config.toml
num_hidden_layers = 13
experts_per_token = 4
tie_word_embeddings = "early"
dataset = "wikipedia_en"
Below are experts of layer 4 (counted from 0) of a mixture-of-experts language model. Rows are named gate (a neuron's input weights, with its number), up (a neuron's input weights, with its number) and show model dimensions 0-31. Each number is 128 + 32 x the weight over its row's rms, rounded and kept within 0 to 255. Numbers have three digits each.
Before each expert's rows: "gets" lists some tokens that make up at least twice as much of what it gets as of all text. This comes from a sample of Wikipedia text that the model never trained on. Tokens count by the router's weight.

# expert 23
gets: " ", " film", " United", " team", " University", " game"
gate0:095160079121164054103090178155140099173099127183116152154112119180059130123089105168160075112163
up0:128134134155123129073167101194146092131153133093117150110115134173121112111079127101120102128169
gate1:119134105088169163155104161125158138153217100179123164170065170152100148123102101094163090103129
up1:049143125121103155114131082141117141106074091100165169152120090123118166127096191075153165104128
gate2:101114189161162133128200119130139084167152111158120145111106121111131169113105110108117098073151
up2:132105103111081177127115165071072135108171139141112087114163170093119117119176095100069183153114
gate3:090089114132166160139136105123126134159156073164173156168134104161132164108085113092178089069120
up3:112120064082131117110095143122112075093135085101148112110127085146089146179135139181142098120146
gate4:096076158107138098079142158206167082169150075122157141148060117175087097143079119086163096108141
up4:126126129165090131186077116186095161127102181148093145141116112111140110119143167146122103113119
gate5:139119141137136085078169123137170101209131090189156127130100129187089145158075130143168133112164
up5:103135201135132164122126154139088158148166141132123141141107082084112100055156139111080126105071
gate6:136164163161130142118112111196125106135155123130091172158115143138173151173084133096154120121147
up6:057084110156177081145120083092078124172205123146113136149142140137133154091094213126153138120154
gate7:100159086121176127120143178161149069177164098181164174195088117178093143103087088137161081100149
up7:203103075103127118151106180093103122103110128117138102089091124116193080122165121116100159167124
gate8:131142155174131163153142104121157118168116115130128157182118120124104169131109080161201098089143
up8:103074152080125105150084063119098125175171089118099181178107092136143126161095169138122101095144
gate9:093134107125155137147078082098130153155113071128144176152109114134090148095102131169165102131146
up9:092088089121180159096155128126164099131166079107120121168104125089059150165126139123157120109145
gate10:100178109102117127076137159102090104160130058120187173176146129167135184091116131086171125119168
up10:121157137144179114129205132161187083182153076141139199145108094168086112152120085171192092093106
gate11:103091123101128102086211133151158113127206102138149157170098073153086129134109094138139077113137
up11:171153145092175115132192107173118111193155149143158134153134079139085179136076150150128115116115
gate12:084098110142143111145177154155151075123119077104137159142111116106115169121124203096176155133185
up12:141131152155074115151166153188127115113139185105134082124103096138126168158139129144134141090092
gate13:100106142139143122107175137188166116148138114180193119148098138146121147119138085105155093081143
up13:125136156148148147125159100175173139177143131165197136156099116101123205101101044131163137086134
gate14:082096159094153124052115140155156113125151094123192146136101081166080093168092117123159083098129
up14:086129115105101096190120107093162075162050084116072151117135191152123102150155070111118152113171
gate15:166126105102177062100135115205162077144134121187120127132039132191121137115090121154151089097170
up15:118146130067151128154102121087115098154066153119115136112196109118085079068141081194169105169142
gate16:066137127151161102122155092162147112183128095204145179159084086136126188103113086132151110105131
up16:167092112087099107161139139090080149069098151107074127090151132123133065106185168108122153141146
gate17:060131111104155073076087159159151082155179076141138153149090134162100136136063129098166097100185
up17:062080054080147101095076145151133107103156088134101150169125082174102076166116179088155084108083
gate18:091139106154138140125170117143155088123094129185172122155096123149109155096097074136177099108153
up18:158112167110092094102151123101140116067101123152084116131177148118155127138136114153119183151133
gate19:149171180148151218058118156144165070147099137129164128177109131177074140077120072122186083091166
up19:114171133072133141143154116208126148173159124181184086064080115148138117135072106150142141098139
gate20:137115146120115090104110116147104110117099112134173165115151094179071122167087158125152104135159
up20:089154084165103133151129134126153049123140118163129150141094091154113122119107118098130135155141
gate21:153137157130160106109180100171093121105145111141183179148145103104068192156086102167128134114134
up21:152117099102185149134149097150116120110153078109156121199165106187132120161135120167145121114169

# expert 25
gets: ".", "-", "–", ")", "'", "y"
gate0:088157073102132165140100088092101152173128160130169117132160114178109171076102103159152090091169
up0:117158155125118163100159177155156048145191135152111116103123193179095144105121094183122162146100
gate1:085148187125141119113088084150151155202141128128182112152091180138129146110080102075174082114144
up1:099057120143129090125185096134157122093075158131170126130128157164106113149108106111123094121133
gate2:153096120174154127127121147139102096184179087094152135153104103126099165084102112134182104092148
up2:103092082112146164139165107223107119113106113116174151152091208147056095152098126143166109108171
gate3:144131152143177091092148141102172124189127084091167146139135072093084120126068095101173119136173
up3:151100126189123134149116094173122123096115126157082153129108054136080098102146122134102165138108
gate4:095125133114178172084117124112174126180170137134176112199152160164061125146085153140136129083165
up4:150156103071097181097156164171131115111155102143115093150082142102152129136131117166145167177142
gate5:133165116126166101117095117138165096172179108127170133171124139172103133105132097117172080111117
up5:118110171160074119128154090100090191154089185059108139090154117154177128107132174095089151144122
gate6:127185124140117143127096156135168043108101106148138126107161098145146181103107113096153105110172
up6:146084100161127123102092097123180112147157124112131123108134110150180111099132130145123174120143
gate7:130132113109128101141111124061169129139120104072169110131033120139109160149089063118154128139142
up7:146098200110094158172154116076179093107146196084117084075104073127153114151170137124078183165108
gate8:086162131082152178172096110128130145173139097105168165160120157155112153116074113120188107110166
up8:179108087152116113103164097095130095138118145135151081120095119064183095086161132149101107168106
gate9:080113104118163176146137159137137108171149100174137177139153153164110151111090095090163086111154
up9:122118145104130115114188126125101094141042132124096165079140079101125095130112132088089158091114
gate10:090184159176156140134166062144131185152113120155147176122148150170131166116089080113168119154178
up10:113189135136112155149103183137095185113159136136096092111188114150162087152172166169104144096119
gate11:120144149139146128094175161128147115168172156105141130161173097156111175134085085137164049133176
up11:141141142146092132205112202195068126086145084118073101172137169137135089155063096175133178124124
gate12:118067096179122140123129119138129134175103083183176128152086063174135136160095124129126097121147
up12:125155101130138075170136131088116166117086115157111080043148154148139119126167179128120149134212
gate13:087139165132167136111124132114102153196160132109154144136127112156093177133072065114141102092172
up13:171134166105067106139149176072153127083122133142094148124136137132154144090135089173131108120114
gate14:107118135142172139081086137188159136134168098090120146180136103119077153089134146146152097080190
up14:156157081109118145100073173092138108127145124084098133149081145109091152083174165173165150133111
gate15:169206111184118093129139110136147126118109087075117171157092110133098179090072142144132081112112
up15:067124167072169152111149097173139109143110164142134054083176116135144147100157080154095131136121
gate16:096091152114154159096133128164163080160207096121156150140131122139114154067095083093160089107167
up16:160070136153129145112150149133139137114136127135134150143111133161157092100163139106122155189093
gate17:132190106149162089105148101123137074139144112093158151134106130076103126127105145132118124093145
up17:159047104180152110102167086025190211128162127151136131133072099159114081169115142127156147133128
gate18:099145128088144118130139108190131159129137100073106148158094150139093164144091157124134085055143
up18:091137086155139148076125135077172139090139092169185100112131080106131147148080157130147131107111
gate19:154117130130146143132142174097093083126158107139144090174122093127082196102079114073182116112131
up19:116071140171080108142162134127152146102130112153128116070184143145157152150100125192131136173155
gate20:117165095096169119137156128159125127157147100159165142170153103164130138088136075078178092160177
up20:098085147117130139134093178106109116155188123106123134157102223140109127095098117112137117085132
gate21:131154099105183184100126089177145131181203121174147132141139084204087152134115099088158108096174
up21:168153153186068152088165159143167098141096094098125135132157155115185116133192161172107191197100

# expert 26
gets: " of", "\n", ",", " and", " to", "|"
gate0:090124091128170082136107121105125105168174090118173142185147142133071135105101115138159083083152
up0:112109139141129138098136102144127134171045134128110129125174164157180142121124133108134174197117
gate1:157165119127169096080161149150139166161166076116139148174131145136132159126095117118144112172156
up1:128143068106138143168158095142102135113136170110118156144139083152120052132213154096144142130147
gate2:151156149071172111105155088170175084145168079176160184156080112138136132130100116113199136076146
up2:113100119154109127137136059072166111059084131097121145123135157118201146154136176157086194175105
gate3:114179122137145143164131107106136130130184094089187150160157153093093161075095074119154105096148
up3:112103097166151123100123116102127081130180119196152129143128117165107203134095115157124113112170
gate4:130151128147182139140156133131131123176158115069156142189106157120083105103074110154167129131165
up4:161139141176123136107137165089112092085149181146098137172146083129135117080149143167121158114146
gate5:137137135116167154079090105118106154166126100107103176110105090172093150098089095100161093153153
up5:127176138127111135125144122128156147080090185148167102055144187121160126148147185178120165145101
gate6:112122184123170092139156163108109109164165082090169163133119137160101111112077140122170107113133
up6:100118158102130095101189138149111107138109103093160158112102169165089057104111151156135118171088
gate7:117176096103156111128144100163128133163141126102130115181111120117094149104103106121163090121158
up7:136063100134196094090154145176122087171137129091192141137163140193108176090059105090175120132110
gate8:146172111111164146114179166144170106150129143140125122196086103175077187168120080114160092145162
up8:079150150093111083111144067089120060134140137084128088132078190123154135087135156140154114121146
gate9:109151139149132100118124159166138087173172118126166139115117155136145171086137116112152122093131
up9:132099176101139160156112154165056183156136131167113136166144126157104102099160117126127138089109
gate10:104103149095156119128148118105112137154067128130187152169100103158060119055116091089195100102138
up10:153118081162140087172091169081096118142073150145129106083135158137149096094108140111071109163091
gate11:095156117137131143075089120089145092157117053160143125174123144176159122075079067135122127098191
up11:087132112078172144141130178103152115148129112126171185145103138177066175123093094129194110070174
gate12:096124118122158100128148160137112100119157123091159112167116175132101164102082073143158081088192
up12:153133097177147144147128141066155124153098109195218110144130103092137141131108167101142139118146
gate13:112087162152175111146159131152089140130151084162147142124141088140126158077112112123164101072125
up13:139104103172070142153119176142133084117174088162118128117122152091135189181111158080108144153112
gate14:097135130142161119107129102119158134127188130200140176157173142128115162155101151153176094098145
up14:154144120093166092113145058154140123112207139174175036078143151140156152144101173170139175136068
gate15:136143137163149137114148143157154113163183123180200142129109098151120103081087105102180115108172
up15:151175153113125121130104163107104125106102116121130070067141159145107129150178081098132199171149
gate16:128202152141140121101185111149090141142179123141182204141100116143112130083105101115154098134172
up16:122094139189118178119091162058155098163122123080117107116135154134148118131130147151084157156133
gate17:140119158144162109129158154149151097102096104113155133121134134137068100092051086137165095079132
up17:105125158126130083128121145076153126113165109159129139130155135098173135181089168113095149125098
gate18:162087173141165185095178150125094138178188095141155151174125101168144087095148117112176096082176
up18:115163119105122151111148111158193088102156132133119081122087104141122159167157105155136144173077
gate19:095151155125161097135145138135102141177162085092154166142150111119086136085095110140162126085155
up19:160131110091162127153136109140155080145094128184151107159144132164107191116130067137145099081177
gate20:099159145116143121107197097166151087163142103118141152153135107169118179106102040120182093066160
up20:102147122144103140143143071130145116097200128115180086115172120162101139071171090140155128119155
gate21:095142176092123178144178142141155091178140091109114154157098119142070136080120100128165122070132
up21:074116139180192075094184097083138131067106126149149136083096160204160146132108137190111158143118

# expert 0
gets: " |", ",", ".", "\"", ")", " was"
gate0:124159153152124130084149156134101110122134073139159125108095119125126148101109076110168087164160
up0:071133092176180158102153115091119145145124072135116132114126132067134135171092133089174104106104
gate1:113172131109119103132155156117167132159162101102141127182073144140093131134076090127176150159184
up1:145123118083122166109099088179174083104107134083115129196121096087135150142113181102128141135124
gate2:122139118120108099093111127095171111123191109166152163142169098114089104093113085113193150127149
up2:146178149118081179138155131162167107118105100084129156096111144074122111111158145068141174117121
gate3:092153140139110108100114086138123084127157129093174133110129129161089146087114126117134086119144
up3:164158131118152073168168153144111204096169148160119092149120161187165145139192125173177091129148
gate4:157157104143144130109139148182148171149125107128123153174099135187107158075108125093167075107166
up4:108131151128137085178125145136115181135123141098133098138186164135186160184181118176116143097130
gate5:147136158129138099142146125127168137168182098142154128159096123149128161073124054073143116114203
up5:129122101101169080127122107148103099116149177131118114136175140148101142141087108073175174118106
gate6:152116153120084142134129109164147092194105115151115149115080129173155176085164097149103139106140
up6:109089103158124102143112118124081165115111148096101099130199140072163061166099144119172175164068
gate7:104102102134159172074192079125139154176155116092124163136097099133110125174100093097159106141110
up7:170093161097146124144105081120184144120108105106115193155085099145159107182145068090106108101154
gate8:154169152131138168089142140131152110124181086124157164153129121140120144142088084130163140137159
up8:131207104143139151129154125166184132104072179122189070097130183116131129132103132134101116105142
gate9:140119189154131144127165133122071108154165106120203172141076115157115121099104081090157101103143
up9:122135155139145113138118153137084143179155099101165148166107136102148133089060112114140130127140
gate10:163134151114175087096146133156148097150140091117169158176126101138104119114103088133169095139127
up10:169200223141126135113159151109131178133166132132138084121143082093125110146140091159126114115104
gate11:105140065076159123139152100103070127172152071147162155163078096145063124124098078119157142108083
up11:147140135163098095145177116144129181185163120141118165090139094103137074160115083109157114109133
gate12:103130165188188117144136131131125100161101097140173182150095109148119119080129091138204081098115
up12:164171162118110118127174140126126160133081122069102089137118157114149107041118125119130139118087
gate13:169150179112144176079141153156165138155142072170175135150138116179146145135131051092108166086138
up13:139124161174116168071157093108148099148137118170139120125065061117066097161151152191176125063112
gate14:104122120150151129107158127170131148179091104130138152131080147144108198135103108111194122162161
up14:149130139156115112129211092116122100153173099102139165159174171134142132167136095158116091140158
gate15:118118128101150146101139118133103118160176107151143167171140142166097187091108065119183097082118
up15:101138185127166119159109181140121134148114130118123095058200190099106054092153115103110107155135
gate16:095163122156145148122143134160138091165184123099178195184107072160065163166112133131117084109127
up16:112074131097097103099131116152094128122119115176125103109192102124135135150170153087107130160070
gate17:156147157140183164078163144144138159154143064142171152176082099124108157069090083127181115150167
up17:164137147122096124114102152138159101072163138144124101083069121139113154127138112163131169200073
gate18:106136171169120122098181078110167131158133095133136156160119147159117102114106122136170120108144
up18:116128129109115156091156070131128152069104090079158128080070139148115137138072112060138162097138
gate19:120161136113157157076165150182076155145116137138158177143123136138108169150133132063149106085196
up19:159090113101101110103190158195154135114101122096150087092071111159099152112178153092135087091109
gate20:147160122137199177118092129154142108162150132168158139187088079155071162130140085115191078103150
up20:131101150127172126142098113071123177105163104084077119163097154198117135122143154079132107180149
gate21:104110131117177092171176132156151131172161101125144163150076115157075126136088104114155088092150
up21:122078093151074175153103110110146106083096135114119103129139128085187157111108159167107172085148

# expert 9
gets: "\n", " |", ",", " (", ".", " and"
gate0:133139121105152136131152133166173102150100133141163163165140123103056105133144113095136110098122
up0:116130127117110104159134088156167156115108076124152073127104104132168123096156079167127159134114
gate1:147189157154143142135156141154153169146148139178153213154100108122112155157105132155187132113182
up1:121115115123159139153137150147096161117056111130147173071181160138113085154128175181154112183113
gate2:129135193143172091091149153133103156160125051072172129137100064129108124091090095114177101097183
up2:152171070105139073176124160136140204105069129121141182148159106091154105151126125110126171140102
gate3:108134174128133152125151148122103163184181113150178199137132084172136183105062106076175114100163
up3:143134088103093145148129145082147157143104119143129055110115091134138131149148149166077196175128
gate4:144136165132155142107117179171158114189132101146132143140165125164101130091084125121174104088161
up4:149176160155116125129162140171145114143159123105121128185103130185154166089081094112176172173160
gate5:183135161139155109085152150135141063171144092167198174140101092165085159094089077158154162116115
up5:183124171100128163090128149170146126157115075106207141153141117111116101094137124124161138129149
gate6:086134126076130135114149116198099138167188111174211138176131070099086139092112068139158136098109
up6:092103144114079077142165088124139088117070177104056112127130203166109158085109103152121137131130
gate7:166114135153131145072166156196121118122123106128155174169104043149077213113107045157157076142120
up7:092146162132082195127112128099115174116163140136082090115102079131160108120074162154175188167133
gate8:096160094100161154155145103155095153157167093094098169160091156155155154094101107157157157097162
up8:108099119095126167162071109131134123120128166083056092092126115137139131140144131147126172152110
gate9:071148140118162120107121117120140110175136121141163194128069119219071165112113115114160101133144
up9:180133090179124134102110179115110067127144118152194116187093108114100165169148115138152129067093
gate10:108120122135167107147150090179109110166170095082180160135078143154078161098108067097153082059141
up10:109139118126165078114163081149085148146137168098194054136157056138119144071146150056127153108097
gate11:133133134103168075099145102103116146167196118135155102159121112103063151135089141084133103120161
up11:155194131106127137099128131140157110141110142081167164130123165106178155060136108157133135143108
gate12:154171143122110118134154156081127122154103102162170169173165134164066144101105085068170146129165
up12:171093105121081135112141142124145118111124132116163122163137080071134126137137178085157172126085
gate13:096140113090113166153084122090089125136146078091167155173129148091098155142103144078159104070150
up13:148174198206125147143166140079159107148136135092165109142184081130167137124115109105136144122145
gate14:136136153085164099102177153171086109158150110135194185138084140181103104082120115113152091143116
up14:144179089125096093132103140149200091099083119134168104199116192118135111127129108144128123071095
gate15:113176161105174139084167106158119100143117111118152128166105118108118136126070107104136079123142
up15:158128127110172098128191128207161101110150163132128199134118130107121123153130110130110114129183
gate16:160193134175138112115200146149118124173126084143172136140095173167118148070143097128143155116186
up16:170057163099116093114189136104139162083151212172142123133116067118136103098138196044122108123093
gate17:160126115066085127099179164199147132134178082159188097187174106153123104127081081171120129140184
up17:102160144097164105123142159162108108114158093109128185137104158124130182122106069134165093087157
gate18:083142152075117130088154110160112138213218129091118114179133137164146118106113103117166101080171
up18:175130112150076107127108104153122120154052149076134085155102133112158158127073078074101157112139
gate19:132178143101112129165133131162107138141131059140155177159132078076073176123076094105135170106154
up19:143175095101138150133164116120119117107108188114165203142135113168116088106163115046163136111157
gate20:160147152100126137087136119150110132152150140128123193140119108159092093159111086166161122159199
up20:139194097094109102126084169130118161159153141079097085132185141112162127102105117141104124078166
gate21:076155106106121136130162093113164125191160089109136113147148097162145149085125120059105168068121
up21:128117172088093131096110215152115189130180076123161111122154113156171163166135148163113151121177

# expert 8
gets: " of", " in", " to", " the", ",", " for"
gate0:075163108146120153087152109123091073156125081173124132109124062180097194060094088118138113135131
up0:125158154178163101079124134117153127101138095148103187183096154176188184146153076088121155125101
gate1:057143153132173125131136136114077081187088103148199139159112107159131147060100077129147103146149
up1:080061137119113180131141212138139112118166146122114148117198165122074061144126128146129148102147
gate2:138195123112144118124135183070108104142158114110109148147108108120102183049095087189132087127153
up2:155135135126107198099147096210133073167125147172089108175120110141108115126090158127106136096127
gate3:127157150148136123109145129213119119176106078136169139144101114148091159089101135083143086073131
up3:094167209112158108133113150170177083098086101105182134125160121110137117134163147157100110091094
gate4:116125152141171184158138141137086170163152104165149124127138171156106145159109097103163099113150
up4:136089169090087138133145101132144099130140144107141152116155085091181094117167134122077143102062
gate5:096117125151101134160144147124138096128146042125139096163118142101058159089096076095174121129122
up5:120095074155173143166108187081064113144112131113124161192103133189184085080143077175149098127164
gate6:075083103155126118103164166155118146176129126083157182132173130145098135069096086132168077123159
up6:141150179086077157161136098169142117091107149116084122124109135101152145187194166129121129096104
gate7:108147126154161068087140195184133126132159083131149138143141131146136131062127111150160081090158
up7:119143152081105143163115135098104164166119104082118104139143112122148114144183135218127160108149
gate8:134101136128170109134131156153096127169149065092145144161094109166075168117104114119140121067100
up8:158133091115132154127082085141198072070070154149084086102116103111134118149154169180118089151115
gate9:114131095139149116128147158168134129179148096150130176132131119109118116116121146090160145095163
up9:159131088141126111072156106090192168127118158179106078165119109136150063170120127165143062156111
gate10:105170133161140159104150200118118139134158072146142161160122176080073185117122103123138106117091
up10:094190182113142099099176076107075149125108082132162074101165155110106112137131103129169151172122
gate11:089124129130139183123146100120127107180173111143160171134088116162086180127081127088142082072146
up11:144143087072152186190111122148105107138151107142123145185082117139083126138126136089165082041101
gate12:096111205125150110106156124122128108162143074070152186149121134096089176105092133061169109130158
up12:118070171147105143096163113098159104108164107127114106206111108076148110150141175174118197160094
gate13:075134103135164108122123118119118096137142101159145156157109150185134115141123115095141137142143
up13:105089120066123102169078011162154166145177142134105125038107135150136077151137139128099137117120
gate14:077126139120182108172137122130098123158149074170137169141095111127074153093111121092145080105138
up14:074158072096162171155156106125126159183122106092180103116027112097110117133100155100138088087142
gate15:123164176075151121160132177104092084156154090090171103140128117162074153051145108180171101096133
up15:118088107120111112133098146174141167119140190139100140153131117101136119082150166159105093129170
gate16:130097162113137130132137113140116177162152107110137136162145097113116130085107098135135098139130
up16:075068112097146091167134103186105169152110077135141158186131141160149125092114141110100122114076
gate17:132118156134160159109163093115073121211150056125175138120098086115061136063113087106167093127124
up17:138116153123067160177107128103169133117098120141113091095129167095101144126131119100151152113128
gate18:112132120174123154185080117100080095127150093125155153134090120172086122143104081082145130136110
up18:159164149113093073165131135132097177130139104111175136114156163082104139097125082150157128176130
gate19:118173145143164111138164096102111071188157099134122166160075075120120163120088143098164076090091
up19:153166089148108175128116113156122206120130116123110149115136152115163101130130157144120114177084
gate20:137156130152186142098196131152144111144133117085185151196087126154075187127096122156179091113174
up20:106149128124065090140179193137176157071087207205124167180144129075107124166133105214134169156154
gate21:136093110116181154099167113164148155158127118176172154162100081146121142092123121065176161103148
up21:073165071120148144169121119167133123129159119121150131145104161115092135138129140084172102105128

# expert 7
gets: " ", " S", " A", " de", " C", " D"
gate0:132121141151138125117128104127224122185115112115112144118163126178100134122090142125169091126177
up0:137146114130093075124144061154110111154165084157097138138112165136152139101166078121162098106077
gate1:090180134159131124132161113163121144149103118168156131107173099141079180100095080122170090124175
up1:103136102155126106178084148187191137119076177160117132090152137179115176152133068125100092168104
gate2:121129127150165152110125179085146093124109163117167119158145103119105188139107104116161114127129
up2:166149082138166140096083132197125117152095194118145167103189114093141120148121142108109122143162
gate3:103157134143118147082136105104100110145168135083122106148113104178116152087119118126142105123164
up3:141156135066101101156091191123142161101197158175128113141114130109162069123138129095107145089131
gate4:110145129134163157114098142096130097119087086140176164147121126150099158091090143091160130108133
up4:162098138088119092104113129135175124115179145113101146110095040141138140148197098189119179196101
gate5:113162114113122149071135118138140152125140103115105158139152091152135138119141088139114080142144
up5:147083120063131147164149155094134114126133182063099166129151083100090120122157203137149117147154
gate6:087122158165157107080174100151108089160143094170160181182091128151091148107080092150150111151175
up6:141191151108154107063164104114112106106162144162099090076147149198123177155092117135099085156104
gate7:167200142137134173109081094189106135171127107131129152111124078161093134128105080080166069087175
up7:172100086101106104126122132087125112131176122109164158145083109115119090127134094091182083113148
gate8:089147142124175086149092138168087152158155118115165130150107100148083141094101117099144069086159
up8:118121090125142112127158131195116168168084140099163113181136104149110132105060130128156082098147
gate9:205193145124092121119143146154159073150147074160145129189056098180089148132101110125156062111166
up9:166156157128164078100141078089120198134100147191084086151181141160149106121177097140095125186143
gate10:084187083149172121110115131193122120129120069164161169121112171167107118089123117112181089139141
up10:124233063085110195149082075165102141109108127174179152105125080081142161123131107125108102169109
gate11:094157091089178094120142161126085099132117128102171185179099094129064144117113108091117074082155
up11:163087086187139091044156104155144137079120127116154117110126122173080136107140080109163159112117
gate12:145179111098097133136118167104164178177136135112152135140145053111053154119107141119165129148171
up12:096181169165091156079102083161141155123157151158064119075140127140144124116101135122108123183121
gate13:088133158090107156168107125161167165164116084146175138174144059109134152110045091123110095134124
up13:158094168130129186147144151093151147160123140106134143102114117175107175129130146101139124157136
gate14:095085126084161087151121187132116111150150095116128132160113144176059139096096113130150073077158
up14:118129166100130149150107107198074216157157111195122110091050121167102130146114092162097132110126
gate15:083115138142163095098175118104096106183129106140152170122111125176094164099092091124170104115171
up15:141117167149075180121098119135158150151134154174065099115139129081146142166143156184103148134099
gate16:123171158167168151110184152131155144163166067160158126143079112148150138109090063085129057095139
up16:089094090169154085186168117103121182089127116103114105101146160086134145133129119196117119109141
gate17:138129128100145125109154189106130111161090151127134187134106169140099151166108098074171141142137
up17:114105199092100166160120067141125150140165158170108090081151130090092093138109141089137118179148
gate18:121165091108141159073108106151101094166095106118170184165075059162103167100093100089171090117141
up18:088174112107166133126081128149115102109106127129146198141038090130083172125069086111112103113108
gate19:092193077137157169107125138138112183172098099126197138139096117135100158088136109072178111118165
up19:122074130114154109131119130141091099149116098101077181168114090183081141100143100083155107142129
gate20:107121139170162142083158149112152108150111125114147175135141114139112177115129125156150112124177
up20:112151120112099133096111166072086104114157132077146138135131088111093098171132165128154129143163
gate21:095145078104176128097167115097105135156160081157158191148112127164089168095136118150182109149176
up21:146174120129173080122164088167155182123127125185118136110125171144118162156140109102116133092108

# expert 18
gets: " of", "er", "ing", "y", "\"", ")"
gate0:084102139163147117115109081115120080168166106111130151175092069148098162090075124140138115137147
up0:184212103074161133124150157135138128136165095144176115154178193125134091104118105122121129068141
gate1:081099133118154102110180108167085171160130155164169128147109125136104119126116112110193069122111
up1:188161174119110112194121122187152145162182149085118106124143150081099183185125148175160107082087
gate2:127143149111174164126143112169129092187155085132147167161085149162058097120098116105164069110172
up2:145160143135136160106122175160137102060090144097159070101093120165128112139126085107099122129175
gate3:085087152111153140132120145173160119186150099117154184184093128155100162150075086093181104081194
up3:153120087160139149083092124146129123145151110050139102111118119078127076146099132097123101084132
gate4:123157132121163105142162120205130115216146047170134142162093105192103151160106061113137112154140
up4:114135162135134158105099134127168149120134136188188218133137070110114122105118119119104108097133
gate5:131124160144152086087178153156153128131089133156130096111120160150142213068131058117134086105122
up5:136109157081134097092128146074129120126086106091106104101186152113139165081160087133122107125094
gate6:136152120120124153076135193174111112139152090094178145126120129124130151145123074106185092122169
up6:130119191116120102140166139121107067103082121053126111091083107112138131149143116133141162147098
gate7:104155152153159143163195059098124112113078137142167131088128127211107137117084030113164134146163
up7:162148163135127106166135160184190119134135128163151125165189161133109139172101083153116143120084
gate8:149140138122164137099153112160131092162155118086138177167094120139095148133065069083145135134197
up8:101164142096126143119106138090149163116141146151149101066117146207120181108098124182156090091134
gate9:155183157122161126115117135154167139164137098148167155174137112163128158091084125164139083111160
up9:163089104095091120178190167091114187118159149138147123128120130100144081174134103113144135115125
gate10:118138119168138138118127106147154105128104106104152178105130115136118176158076082076148076094171
up10:169120147135141132108117125127090092130117162105064157086131175124133083195118130136092171182189
gate11:140154163176150183168128082163150208147139121166161119142137103126111141134103117130145092098151
up11:148146123175138127153117066149129096128119117069171156164133117078115158108076135107131129119142
gate12:130119147129111161085147118114158103128124123123131156111158119146090152061077159147156079083173
up12:132103119160146085148155066111137142193157093132103129094130130137114126086098152097141142096144
gate13:125177083134149128148145128167150117145129123132148120158094126150106169145080059137178093109130
up13:170171177142141101104113150123171115149078085146150125183125140144123148058101138129139102102119
gate14:167156170189162094121166142186121111138143113098151133147085131170114178097099131111182121126158
up14:107147131117126106146124106177130113156174066099141173164152047139087117092120155088192067112166
gate15:097083093152167145150142162099157142157140079096130128124133124180084187145097079080137103167157
up15:081132099141127170177144157137103199105136171124117103048127139078104136170136133125114155110128
gate16:125123125164181126139127126116107131158124117135158149155071156152109130099102087117165123100164
up16:186108134077113164055115121133156068114113140129117092122116130119151107147169112113106155091094
gate17:167144093150139125148093086215123121132132089175147167179135120173100145116061089089180137093101
up17:115134056120121167104155109154113156103151126165097125116122108163127148211137118152130112152129
gate18:118158114137153144165174086157125092154140119115151156148125134133088151090090073090151101082176
up18:147161113179143148088133180169186159124155093140174134154114083117110164099120098082161123100130
gate19:118145153160158076177161093137094145153165108113169114175120094125131128102059116150142102178180
up19:108135186129095159122129111097147180103107150147139100101095137081110183155131141107098149142166
gate20:098171166102173107119135126132150095165109089137204157151106159123078156078114135088183086133170
up20:064076090145117155129123103126100085167123143124075176128122103092131161145146136137133165142169
gate21:127143145124162086108138163148107155160190122130151153161039126136090133143077106147182141154150
up21:165149137139134099108207096173081076150108187132111185201124121128121080107122114168091193163105